config.yaml
experts_per_token: 1
d_shared_expert: 0
moe_layers: [0, 2, 4, 6, 8]
router_score: "softmax"
balance_loss: 0.0048
router_z_loss: 0.001
vocab_size: 30371
Below are experts of layer 4 (counted from 0) of a mixture-of-experts language model. Rows are named router (the router's row for the expert), gate (a neuron's input weights, with its number), up (a neuron's input weights, with its number), down (a neuron's output weights, with its number) and show model dimensions 0-255. Each number is 200 + 40 x the weight over its row's rms, rounded and kept within 0 to 999.
Before each expert's rows: "gets" lists some tokens that make up at least twice as much of what it gets as of all text; "comes after" lists some tokens at least twice as common just before its tokens as in all text. This comes from a sample of Wikipedia text that the model never trained on. Tokens count by the router's weight.

# expert 15
gets: " a", " 1", " 2", " and", " 3", " 8"
comes after: " |", " and", " 0", ";", "–", " 1"
router,144,186,142,163,245,127,115,192,173,257,239,146,185,133,182,196,244,238,206,234,136,166,164,194,189,162,210,215,220,199,137,143,253,116,174,205,199,189,180,184,202,151,208,243,310,152,142,257,172,180,247,202,219,197,193,173,219,145,210,164,205,205,131,198,258,182,254,165,263,162,195,244,131,194,192,200,215,241,267,307,285,179,252,224,261,158,221,185,205,244,160,232,226,218,184,171,162,253,210,186,238,192,195,261,207,195,223,195,181,215,265,224,255,189,206,220,262,209,170,158,125,204,162,176,258,129,144,206,265,159,254,233,197,194,212,150,187,256,231,183,163,229,190,189,230,230,136,183,179,181,203,171,188,169,266,120,140,227,251,152,192,242,179,230,174,259,203,179,165,237,224,263,192,226,257,204,168,172,171,174,224,264,301,231,188,206,163,215,162,207,214,262,141,189,254,221,197,246,252,240,168,215,238,211,152,259,236,238,270,107,202,162,249,126,226,210,240,186,170,222,193,219,217,148,280,162,208,209,234,146,251,228,198,239,216,237,236,268,168,220,258,176,199,157,207,209,164,248,200,123,176,197,245,205,160,229
gate3,271,259,199,141,205,229,168,210,171,166,247,140,295,239,137,233,196,237,228,180,147,189,116,148,197,206,167,166,271,168,225,187,195,180,212,178,65,259,239,222,204,197,209,186,153,221,236,273,201,166,187,261,230,134,240,213,192,185,158,221,250,213,221,265,147,200,176,162,226,194,135,144,249,100,218,149,169,156,171,220,204,229,212,221,248,210,205,130,236,283,171,232,176,217,182,197,233,166,215,198,259,103,182,249,198,247,201,211,228,210,240,219,191,274,202,237,176,218,154,213,175,231,168,310,185,252,200,142,193,131,161,196,164,212,103,203,226,218,196,195,279,235,234,192,226,106,236,242,173,176,209,196,231,178,123,198,207,138,205,186,233,220,223,257,245,227,164,208,137,193,214,212,242,199,203,195,184,192,175,243,225,133,221,211,127,213,210,175,218,97,226,220,225,183,272,183,172,226,206,208,188,292,211,217,210,231,205,227,184,209,200,283,228,218,230,170,244,218,199,181,224,200,253,182,219,145,235,173,189,219,156,152,247,256,184,199,185,181,212,202,105,154,198,231,212,216,235,215,245,182,198,241,245,234,135,85
up3,105,135,206,187,209,150,174,180,256,149,235,185,187,167,206,271,249,259,176,217,204,259,178,185,197,212,188,150,222,227,180,224,105,186,180,234,230,233,239,245,200,162,193,268,208,256,315,169,161,255,104,265,194,192,227,157,201,229,196,231,211,163,189,164,232,242,159,142,111,160,165,175,100,202,191,185,247,245,183,152,126,156,173,198,214,164,166,253,269,201,157,158,177,138,202,222,223,226,159,210,115,231,282,198,269,202,117,228,232,258,125,193,215,124,193,228,191,220,285,177,179,204,160,197,229,202,277,177,164,201,222,229,174,131,198,188,235,164,242,270,218,182,143,135,217,221,203,173,230,162,194,193,170,268,197,219,161,122,227,205,235,210,196,224,143,254,241,199,165,183,195,153,229,198,234,238,161,151,182,172,193,227,208,203,223,146,238,168,202,197,188,285,244,255,211,147,206,207,244,131,217,210,196,132,194,276,214,231,223,186,198,255,158,130,140,148,211,210,229,180,184,191,206,177,213,139,124,225,174,204,127,174,188,226,263,233,167,237,188,285,190,173,217,175,217,232,158,215,247,212,232,248,213,184,208,181
down3,168,112,277,163,219,171,103,174,223,260,144,196,159,256,214,149,256,213,161,142,184,209,164,125,163,247,148,179,199,223,223,297,201,208,275,200,165,217,132,208,190,182,208,183,225,187,220,191,164,260,176,203,175,175,219,199,264,123,209,207,237,207,177,161,287,221,186,208,220,259,192,166,230,234,193,221,180,280,170,178,164,162,238,253,154,241,197,212,169,168,186,179,207,186,119,210,133,276,176,186,250,222,201,152,232,229,245,195,212,172,234,199,151,200,254,223,239,161,257,150,187,208,204,218,268,275,229,203,142,210,236,208,245,137,234,184,220,176,224,237,145,200,138,201,256,245,230,192,187,228,180,256,181,158,206,244,250,171,206,244,141,173,179,134,145,268,183,176,234,206,199,130,171,155,212,244,171,169,214,263,233,256,274,190,221,211,152,196,168,219,120,246,208,252,184,228,288,156,161,148,221,149,150,213,219,199,241,227,209,193,167,243,167,140,195,201,185,181,140,222,134,183,157,222,204,171,213,261,156,224,135,229,187,183,177,257,223,268,199,331,234,171,254,267,150,168,172,228,188,215,218,177,194,191,128,158

# expert 4
gets: ")", "N", "born", " /", " born", " Born"
comes after: " (", "-", "″", ")", "born", ";"
router,169,175,123,188,271,150,190,169,153,232,116,229,187,204,191,157,200,276,195,205,187,251,201,180,245,220,219,203,215,253,219,118,181,194,216,220,130,187,219,219,179,179,181,275,227,223,158,239,137,224,227,214,202,148,212,224,159,175,179,176,192,239,214,173,213,171,242,196,235,196,238,222,178,133,234,154,262,197,230,289,222,196,247,265,224,167,145,190,226,243,194,155,218,243,192,191,168,191,213,130,250,110,196,148,228,147,237,185,103,250,261,189,257,243,232,143,271,175,144,186,188,194,199,131,190,163,230,167,256,186,220,283,177,267,287,180,224,193,194,153,215,236,178,179,232,173,136,178,210,116,220,200,168,136,210,156,159,224,158,218,248,209,220,219,81,191,177,193,167,224,101,196,165,167,185,128,256,227,128,132,161,217,247,236,205,153,183,201,158,195,189,239,158,180,177,250,179,257,183,184,207,187,219,238,170,226,228,250,241,178,165,184,171,202,212,232,247,205,295,169,190,198,242,243,260,158,150,249,198,142,233,215,204,243,190,163,264,248,224,180,229,197,212,198,239,286,136,271,223,137,154,170,134,187,197,161
gate5,204,230,156,184,289,185,222,236,232,119,206,233,203,168,213,225,323,234,142,194,206,160,232,182,219,247,252,180,132,290,238,167,194,163,216,162,155,147,127,120,205,194,188,201,193,211,172,233,193,189,209,143,282,181,213,126,150,193,183,92,204,112,190,308,271,178,281,208,199,190,241,243,223,218,199,150,158,174,234,295,148,264,191,166,216,208,186,203,171,284,160,158,153,285,152,141,151,197,219,184,265,203,193,174,160,132,211,199,201,260,187,272,196,206,174,209,148,216,135,268,180,207,193,235,258,202,222,150,178,221,209,238,203,222,177,223,179,151,189,203,194,202,255,189,250,155,238,105,180,169,141,162,185,199,173,173,180,148,195,242,187,216,169,231,176,243,198,191,213,262,252,217,237,245,243,149,242,193,226,198,188,231,198,195,221,221,201,271,194,267,223,152,213,173,202,153,232,152,174,204,264,176,271,120,187,197,196,218,215,207,183,141,222,218,243,189,225,171,221,202,178,199,154,228,170,136,230,148,184,203,146,207,189,209,126,171,259,173,270,199,227,186,164,215,233,211,219,204,255,184,198,263,290,226,194,244
up5,219,262,204,340,222,175,174,205,224,218,171,251,174,239,201,255,189,197,172,258,229,219,216,182,116,209,256,202,180,199,187,220,241,196,197,216,193,161,133,209,182,188,240,224,149,181,215,243,156,175,178,200,261,181,171,191,191,262,214,213,212,178,207,189,283,207,186,215,234,205,206,243,156,287,229,266,298,206,215,212,172,311,190,217,245,192,207,186,199,192,163,114,265,238,195,174,180,220,226,159,135,159,201,216,251,177,252,198,136,281,163,264,219,308,168,253,171,135,141,212,223,200,163,282,169,241,220,176,203,150,154,162,268,247,191,225,179,167,181,194,226,174,246,300,199,168,124,240,200,230,181,182,220,152,189,180,140,204,176,191,219,167,177,141,207,189,183,213,248,189,162,261,151,272,235,178,177,170,132,151,158,186,198,256,259,178,252,251,192,176,206,224,189,236,186,209,254,177,163,221,173,198,230,227,237,256,202,170,201,307,170,312,226,213,230,126,219,214,129,210,190,203,168,201,138,134,200,245,284,206,221,204,202,182,214,123,189,149,203,143,161,212,181,214,178,188,168,225,278,214,262,178,196,220,228,210
down5,176,258,236,225,228,151,213,280,302,224,219,259,207,215,232,215,220,155,254,204,177,164,121,219,252,165,208,169,216,272,150,204,238,217,211,222,178,167,187,194,159,199,190,118,225,168,198,221,251,217,195,200,146,138,187,165,155,198,229,201,248,225,249,136,232,178,172,161,160,250,198,205,153,179,236,185,193,188,188,241,215,212,252,291,112,244,210,224,246,178,171,213,171,165,225,233,179,239,250,244,154,193,233,219,100,208,191,214,161,189,163,242,188,256,164,237,225,150,203,243,175,110,198,210,208,120,141,200,182,119,218,185,208,198,218,163,257,203,131,201,200,232,203,215,120,258,178,231,212,203,229,221,194,196,148,169,240,233,161,201,176,164,277,151,138,248,247,207,187,120,189,173,153,142,270,223,209,222,265,224,216,232,280,251,265,197,202,222,210,287,179,157,261,144,187,187,148,217,256,232,235,185,209,160,224,219,274,195,133,267,225,170,149,177,223,220,123,223,200,184,201,208,117,252,178,163,230,166,252,219,185,148,132,162,127,239,208,159,184,193,270,254,207,213,208,141,114,207,186,125,221,220,231,222,195,236

# expert 11
gets: "-", " |", "\n", " of", ":", " in"
comes after: "\n", "-", ")", " ", " based", " Stadium"
router,164,202,133,135,208,143,157,197,159,223,229,175,196,167,215,235,200,232,202,241,184,140,174,202,211,153,246,207,198,212,150,179,237,150,189,208,215,129,165,184,188,192,209,217,229,170,187,249,133,191,251,219,250,158,187,209,278,136,180,178,189,222,152,237,290,220,193,144,261,139,173,200,142,185,190,233,212,226,206,242,243,161,222,206,207,176,219,219,224,216,172,224,238,220,205,135,169,270,230,210,255,137,191,257,203,174,265,208,170,238,309,229,254,190,180,219,275,200,176,197,157,206,173,204,272,149,159,226,220,154,236,211,282,233,185,131,160,208,259,192,127,185,169,173,168,211,144,228,178,220,171,190,219,136,259,160,136,245,306,170,207,228,227,214,170,272,189,127,176,260,239,219,136,231,261,184,143,211,139,134,213,230,266,252,175,209,204,206,128,221,202,245,171,168,235,210,265,276,310,247,144,208,216,200,151,237,287,212,243,173,195,198,191,104,246,167,171,179,139,259,175,254,201,148,214,189,195,203,239,131,212,204,202,187,209,203,230,215,140,200,280,194,210,183,152,264,168,193,177,162,162,172,257,219,146,174
gate4,110,178,184,245,178,159,215,107,225,236,254,146,242,225,185,185,180,183,207,177,203,218,207,220,185,230,221,270,174,202,250,201,179,153,194,155,200,204,192,275,191,218,189,246,135,213,244,172,210,212,173,274,230,156,125,208,186,199,291,188,272,233,160,162,199,218,158,109,222,172,195,235,126,178,251,209,292,160,228,225,194,100,156,203,244,210,257,221,206,210,244,190,156,152,126,265,207,208,208,164,188,226,179,154,145,193,187,144,85,201,203,145,231,244,232,242,255,229,223,225,193,128,202,254,180,177,167,183,109,252,211,232,236,197,215,149,135,181,251,294,233,238,241,137,231,203,228,170,181,167,174,145,131,157,232,203,147,184,172,210,261,172,165,166,232,205,181,250,143,266,164,251,208,148,170,303,228,217,164,212,219,192,173,196,232,213,189,243,211,155,241,244,243,226,151,173,187,180,236,138,201,276,188,251,228,269,243,205,222,216,119,238,216,176,176,236,192,192,266,173,213,207,233,241,197,175,196,276,254,181,221,245,212,194,174,138,198,193,235,202,182,239,227,205,229,250,173,162,247,238,187,176,163,238,111,197
up4,169,202,200,189,217,267,238,224,180,238,212,167,145,207,142,247,183,190,213,193,189,215,253,226,236,178,223,229,174,250,241,240,259,199,155,234,208,218,244,161,198,216,221,211,147,178,180,206,135,169,265,174,240,244,286,266,150,170,192,261,179,236,225,160,204,257,183,294,165,178,219,204,217,194,241,138,218,195,193,220,188,243,233,202,225,212,248,200,246,181,142,188,216,184,213,151,207,183,154,205,186,93,233,135,163,114,132,266,280,113,167,222,196,180,207,191,149,125,167,206,170,291,201,133,254,174,202,245,288,139,242,258,298,138,255,178,244,230,86,177,257,198,128,220,210,167,211,271,227,185,224,153,221,175,172,173,257,212,131,219,168,157,238,176,175,242,139,177,221,143,123,147,203,204,219,169,239,214,198,237,206,153,241,283,180,193,157,201,313,158,188,242,207,201,203,179,118,195,178,222,199,211,136,196,170,297,183,182,185,223,211,191,214,229,242,196,132,194,187,201,187,216,181,228,183,176,168,166,244,227,218,243,183,285,154,251,201,155,196,181,229,216,254,170,172,160,249,205,190,192,190,204,164,193,175,226
down4,159,200,143,289,272,162,224,263,162,179,156,227,149,151,223,188,197,268,182,126,230,248,182,175,269,306,230,171,266,157,219,200,263,209,167,230,150,215,203,130,249,274,135,198,170,186,209,146,195,190,177,210,245,191,130,220,188,176,129,158,222,210,225,205,210,174,122,175,176,153,125,215,183,218,186,222,184,203,271,160,251,135,271,194,210,178,141,166,167,194,205,176,134,183,173,177,200,320,148,242,173,226,193,174,174,222,197,174,139,236,185,107,223,255,219,220,217,181,143,139,259,242,148,212,139,219,236,197,186,232,206,222,153,225,184,164,219,192,206,193,236,220,178,154,247,195,182,158,218,216,200,224,218,277,185,203,206,234,248,265,147,224,240,215,150,174,120,147,188,208,198,213,256,253,256,185,191,242,203,213,135,227,157,184,201,295,255,190,199,139,157,192,166,160,244,219,222,220,208,210,193,217,178,251,232,183,216,230,187,232,247,200,164,231,257,233,241,159,216,197,235,233,134,199,166,185,205,246,173,192,198,211,235,122,194,192,172,246,216,186,191,111,206,322,233,230,207,162,218,102,225,203,210,209,167,109